Weights of a small mixture-of-experts language model, trained from scratch on English Wikipedia: 2 picks a token, 4178 steps.
Below are experts of layer 2 (counted from 0) of a mixture-of-experts language model. Rows are named router (the router's row for the expert), gate (a neuron's input weights, with its number), up (a neuron's input weights, with its number), down (a neuron's output weights, with its number) and show model dimensions 128-191. Each number is 50 + 10 x the weight over its row's rms, rounded and kept within 0 to 99.
After each expert's rows: "comes before" lists some tokens at least twice as common just after its tokens as in all text; "mostly gets" lists some tokens that are sent to it at least half of the time. This comes from a sample of Wikipedia text that the model never trained on. Tokens count by the router's weight.

# expert 6
router:57 36 40 43 44 41 49 46 46 48 57 37 35 66 48 64 30 59 69 61 68 49 43 52 45 61 55 31 37 42 44 48 43 37 54 45 43 49 66 44 52 57 54 58 54 50 45 50 58 45 49 51 64 44 42 45 70 42 58 44 34 49 39 46
gate0:52 53 72 62 52 40 61 57 45 40 60 53 45 40 56 47 58 32 39 64 64 41 47 61 54 49 53 49 63 50 38 61 47 44 46 47 64 51 57 66 47 68 43 38 63 63 39 43 49 55 67 57 52 32 30 52 53 52 54 51 63 33 51 44
up0:51 45 49 44 35 45 39 44 54 49 30 39 34 47 66 66 45 51 61 55 51 43 29 33 71 51 42 33 46 35 58 43 53 38 45 59 45 64 41 49 63 47 42 50 46 42 42 59 38 53 55 54 55 46 47 66 51 47 37 54 58 32 71 79
down0:42 37 46 36 65 39 50 53 51 41 40 46 45 46 72 42 58 58 33 39 49 47 46 68 46 56 21 61 38 59 31 66 46 57 59 46 55 59 47 53 62 39 51 41 60 57 53 64 58 47 53 42 33 44 60 33 63 44 51 47 54 41 44 58
gate1:49 47 54 52 52 56 51 36 54 69 74 55 31 44 54 60 37 28 51 58 48 52 61 23 54 50 45 37 53 55 40 49 42 48 45 75 51 43 59 40 67 38 51 57 63 49 59 44 52 53 52 27 60 53 50 54 46 51 47 58 45 47 50 45
up1:59 49 43 45 52 59 33 41 48 31 38 54 45 48 50 52 59 57 65 55 49 68 48 46 57 67 49 49 62 44 54 41 52 60 54 52 41 44 60 43 36 41 48 54 54 52 39 54 51 52 52 56 57 51 38 64 44 35 53 64 58 42 46 59
down1:45 46 36 38 58 46 67 41 53 39 17 56 69 38 46 53 52 59 45 51 54 39 57 36 42 56 53 47 63 56 54 75 53 66 67 34 39 50 76 60 54 40 42 35 53 67 58 21 44 51 59 52 41 54 49 52 36 70 50 65 48 39 63 60
comes before: " of", ",", "s", ".", " in", " and"
mostly gets: " University", "ation", " team", " film", " years", " part"

# expert 3
router:42 52 48 73 47 38 60 56 44 59 53 47 58 52 48 59 62 49 26 51 47 38 62 66 49 23 47 46 33 38 60 40 52 55 63 63 57 49 27 57 43 36 54 59 51 46 64 59 41 67 42 66 37 44 51 40 39 41 51 42 27 45 66 56
gate0:56 62 72 68 52 48 30 56 29 62 43 48 42 43 59 48 79 37 42 59 55 52 56 36 48 41 54 55 55 37 49 44 59 50 45 37 41 71 42 62 45 64 49 50 56 35 61 53 39 50 40 39 51 55 59 63 56 48 60 41 64 76 61 49
up0:57 29 47 35 61 48 68 53 63 46 58 58 48 59 55 53 31 44 56 53 51 52 66 51 67 64 60 64 53 48 53 50 44 37 46 53 61 53 69 42 68 47 44 46 44 47 58 51 59 57 55 68 52 57 47 41 40 52 47 58 54 18 42 51
down0:43 50 52 41 42 64 51 44 40 40 44 51 57 36 46 61 61 44 50 65 57 60 43 61 50 75 37 61 57 56 51 44 52 28 50 57 56 51 39 58 50 50 49 44 26 45 55 54 35 49 61 41 53 61 37 67 51 45 48 53 50 34 41 47
gate1:26 29 55 60 65 57 53 49 65 44 55 60 34 59 44 44 43 49 56 43 45 34 53 46 43 50 57 51 60 48 58 62 40 48 77 53 43 52 48 39 56 62 31 63 45 30 56 63 44 52 46 47 48 64 57 61 48 53 56 66 53 50 65 56
up1:34 64 70 55 40 41 62 55 44 32 50 54 38 51 62 57 50 46 56 50 51 43 45 37 51 55 50 57 46 36 49 56 83 61 48 47 54 53 45 41 54 56 40 39 54 51 48 60 49 66 62 70 47 58 43 40 59 63 67 53 43 30 49 53
down1:46 76 46 52 53 53 75 59 49 48 49 58 30 41 39 71 41 48 56 43 47 46 55 39 39 48 53 53 46 44 55 67 59 21 64 55 70 48 65 45 64 34 68 57 52 42 43 47 49 42 50 49 45 51 64 60 48 54 45 54 35 44 47 48
comes before: "|", "-", "19", "The", "2", "1"
mostly gets: "\n", " (", "–", " \"", "/", "{"

# expert 5
router:37 36 48 52 56 48 34 64 38 38 44 66 45 64 33 43 37 58 52 62 57 53 29 44 69 41 45 60 51 48 61 60 48 59 30 56 40 67 57 46 51 45 31 55 56 61 59 58 40 37 68 56 44 47 49 40 36 66 44 71 46 53 54 28
gate0:51 31 30 61 48 40 60 57 50 41 51 52 68 54 44 48 48 35 55 39 47 57 52 45 55 62 41 62 52 45 52 54 53 48 42 34 48 60 49 67 45 49 50 67 51 48 49 75 53 58 33 56 50 70 47 68 44 53 54 43 57 41 49 54
up0:52 58 51 38 34 55 56 57 65 66 63 61 38 53 59 38 51 32 45 35 51 50 47 52 32 29 59 53 44 45 42 59 63 50 52 33 50 55 57 63 49 33 64 50 53 43 61 41 47 58 36 44 40 41 66 56 47 51 43 43 59 61 59 36
down0:48 38 46 58 63 39 53 42 49 66 62 47 39 40 60 39 58 54 62 48 45 40 48 37 75 45 48 52 48 31 51 53 49 57 51 80 49 43 62 50 63 48 39 39 39 41 39 42 67 34 46 68 62 51 54 47 52 42 69 26 34 52 51 56
gate1:63 57 55 53 68 52 48 47 51 42 44 56 28 46 50 49 63 48 57 34 51 35 65 53 60 53 56 44 54 56 44 57 62 34 60 49 32 66 28 53 49 57 51 55 49 45 52 54 31 57 42 38 59 46 51 43 53 38 42 49 55 29 39 70
up1:43 41 59 54 62 54 55 52 43 42 56 62 46 58 64 43 48 64 56 68 44 55 39 55 56 46 46 49 41 39 49 45 40 65 63 48 59 49 49 50 39 55 56 57 41 54 52 41 53 51 35 66 49 46 53 57 62 47 45 39 59 75 59 37
down1:31 39 35 57 42 64 50 60 63 56 43 69 48 34 64 55 53 40 50 49 64 49 43 50 52 59 39 40 44 48 45 47 54 36 54 80 58 46 49 41 51 66 66 43 39 59 67 45 57 58 39 64 53 50 40 44 68 60 59 56 61 53 38 43
comes before: "=", "\n\n", "\n", " The", " and", "The"
mostly gets: ":", "=", ",", "\n\n", ".", "\""

# expert 10
router:38 49 45 47 59 54 48 59 60 55 51 54 58 48 54 65 42 45 51 43 63 53 52 47 49 64 62 70 33 43 51 57 47 31 56 41 47 39 49 53 41 32 48 45 50 59 49 39 51 51 40 61 62 39 61 56 35 44 48 46 51 48 62 43
gate0:71 47 59 39 65 40 46 40 42 34 49 62 44 66 51 50 43 70 67 58 46 42 42 29 71 61 50 44 44 57 61 58 60 46 55 51 38 35 56 42 49 56 59 48 50 42 43 61 43 37 41 48 64 62 47 50 47 58 51 49 64 50 50 54
up0:46 64 39 64 61 47 64 62 48 66 40 57 67 43 35 46 58 38 45 46 42 48 52 55 36 38 57 48 42 50 33 47 43 37 56 50 73 68 48 62 48 55 56 47 40 57 44 48 36 44 56 60 49 44 33 56 50 40 42 47 61 44 50 61
down0:56 41 37 51 55 59 45 36 66 54 42 61 55 62 30 42 58 39 40 52 77 45 47 51 45 52 52 43 57 39 39 58 52 62 44 40 38 43 64 41 61 52 34 68 45 42 53 60 43 63 45 45 55 51 47 55 41 49 61 49 55 43 48 39
gate1:52 56 58 51 51 51 59 41 57 50 41 63 47 37 41 43 42 52 53 40 68 60 42 53 58 48 64 57 53 45 45 24 54 62 58 56 50 44 47 48 34 58 46 54 56 48 40 47 57 42 50 35 32 40 60 55 47 28 61 47 54 65 43 49
up1:55 51 46 71 47 53 77 50 54 57 46 58 54 45 54 42 47 62 58 37 50 49 34 47 39 52 58 40 46 47 44 40 56 53 59 58 58 53 34 39 45 48 49 44 73 50 34 58 43 63 39 47 44 43 68 43 64 56 70 54 52 59 51 53
down1:44 52 42 52 40 56 46 50 39 46 52 48 58 40 38 42 60 64 56 62 57 33 74 66 63 41 40 53 32 65 59 42 52 42 45 40 60 64 39 47 48 49 50 58 47 50 63 44 46 65 32 68 49 48 48 48 36 37 44 58 61 40 51 40
comes before: "\n", "  ", ":", " 0", " 1", " 2"
mostly gets: " |", "|", ";", " was", "′", " Nominated"

# expert 1
router:48 50 59 32 45 45 47 41 55 58 45 74 27 47 41 62 52 38 42 40 58 62 60 40 60 60 50 56 45 47 46 51 52 58 44 34 58 36 43 60 69 47 48 56 48 59 46 39 66 35 46 54 41 54 30 44 49 47 53 46 61 42 36 58
gate0:40 46 63 67 55 59 51 53 41 64 35 45 46 40 43 49 62 39 59 63 57 66 54 49 54 57 60 52 46 47 41 45 43 47 56 54 48 47 42 43 53 42 43 58 55 48 58 48 56 67 46 54 52 64 60 51 64 52 65 55 50 57 52 38
up0:61 64 57 41 62 55 48 45 43 54 30 52 55 47 50 47 52 56 55 67 52 52 56 58 66 56 67 46 52 46 33 57 58 20 59 37 31 52 56 47 51 44 52 54 56 49 57 42 49 77 41 32 52 32 65 40 47 29 53 54 50 38 50 46
down0:50 48 44 42 62 33 20 60 46 48 52 68 20 46 51 44 60 45 54 49 58 48 58 49 66 54 47 30 51 48 46 36 58 54 51 50 38 63 36 56 59 25 50 53 47 60 50 45 58 44 53 52 53 35 54 47 19 52 59 36 46 39 54 63
gate1:51 41 46 33 54 46 54 22 49 50 49 52 80 48 50 60 56 35 50 48 43 48 63 61 73 39 59 50 41 66 51 42 45 65 43 58 66 50 47 34 53 69 43 31 49 46 37 38 45 31 33 46 56 54 46 40 48 58 56 48 43 41 51 55
up1:56 51 27 51 72 65 53 64 38 57 48 41 45 45 55 57 56 48 49 60 42 51 42 50 67 62 50 51 48 54 40 52 45 62 49 55 56 56 51 63 44 46 57 58 28 43 38 38 50 52 57 58 41 42 41 51 40 38 40 57 59 58 43 60
down1:58 41 41 46 63 63 38 66 66 51 45 48 45 40 38 55 25 47 50 61 30 42 39 43 54 56 49 29 49 56 50 48 73 63 60 43 42 61 52 42 49 52 54 40 53 35 46 50 55 54 57 58 49 54 52 50 56 53 50 55 57 38 33 38
comes before: " the", " a", " to", " in", " by", " his"
mostly gets: " on", " and", " with", " for", " was", " that"

# expert 4
router:33 58 39 44 53 55 53 33 49 51 50 49 67 58 57 68 30 57 42 44 44 57 50 43 44 40 36 43 48 50 42 47 40 62 44 29 67 45 55 40 57 42 58 46 55 51 54 40 47 49 54 49 42 72 41 42 55 68 48 60 61 61 72 59
gate0:49 52 52 48 60 38 53 39 27 40 51 46 39 47 62 72 55 32 53 59 60 55 52 54 38 64 48 43 60 52 39 51 54 44 39 56 58 41 47 43 52 53 34 49 43 44 45 51 41 46 48 71 63 65 48 41 49 49 40 59 56 57 49 44
up0:58 47 55 65 45 79 60 43 44 54 60 54 54 23 46 72 49 29 49 52 51 51 40 44 35 63 45 41 34 35 33 48 51 51 73 59 58 53 57 49 53 59 46 48 41 52 51 31 51 43 54 68 59 46 61 55 36 47 46 58 55 56 56 49
down0:39 51 56 52 51 49 49 23 60 60 69 49 56 34 58 66 61 53 45 41 56 74 53 68 68 59 54 41 31 43 51 43 45 59 54 42 37 52 37 65 58 39 47 50 52 50 67 61 41 40 40 50 77 43 44 60 46 54 46 41 63 51 60 42
gate1:35 50 41 28 40 28 51 49 46 55 71 62 60 47 58 36 39 58 53 43 35 57 54 65 41 70 28 46 41 51 47 43 46 44 41 44 68 50 45 53 45 46 53 36 42 42 62 38 61 48 62 49 51 43 61 58 44 34 45 36 40 70 49 40
up1:50 43 40 43 42 49 44 52 35 41 53 59 65 52 32 52 37 45 48 47 51 42 52 55 48 54 37 51 43 48 37 52 58 59 40 49 53 59 46 38 51 61 47 48 59 40 41 44 42 52 38 51 50 34 33 41 36 35 54 48 51 52 62 56
down1:41 64 47 72 45 61 44 48 52 55 31 49 61 51 44 44 52 65 60 55 44 64 44 31 52 47 51 52 58 60 78 36 47 42 38 52 68 30 42 53 32 58 35 61 39 55 55 63 59 43 43 58 49 66 40 46 56 44 50 43 61 43 58 51
comes before: " |", ".", ")", "–", ",", ";"
mostly gets: " 0", " 2", "t", " 1", "1", " 6"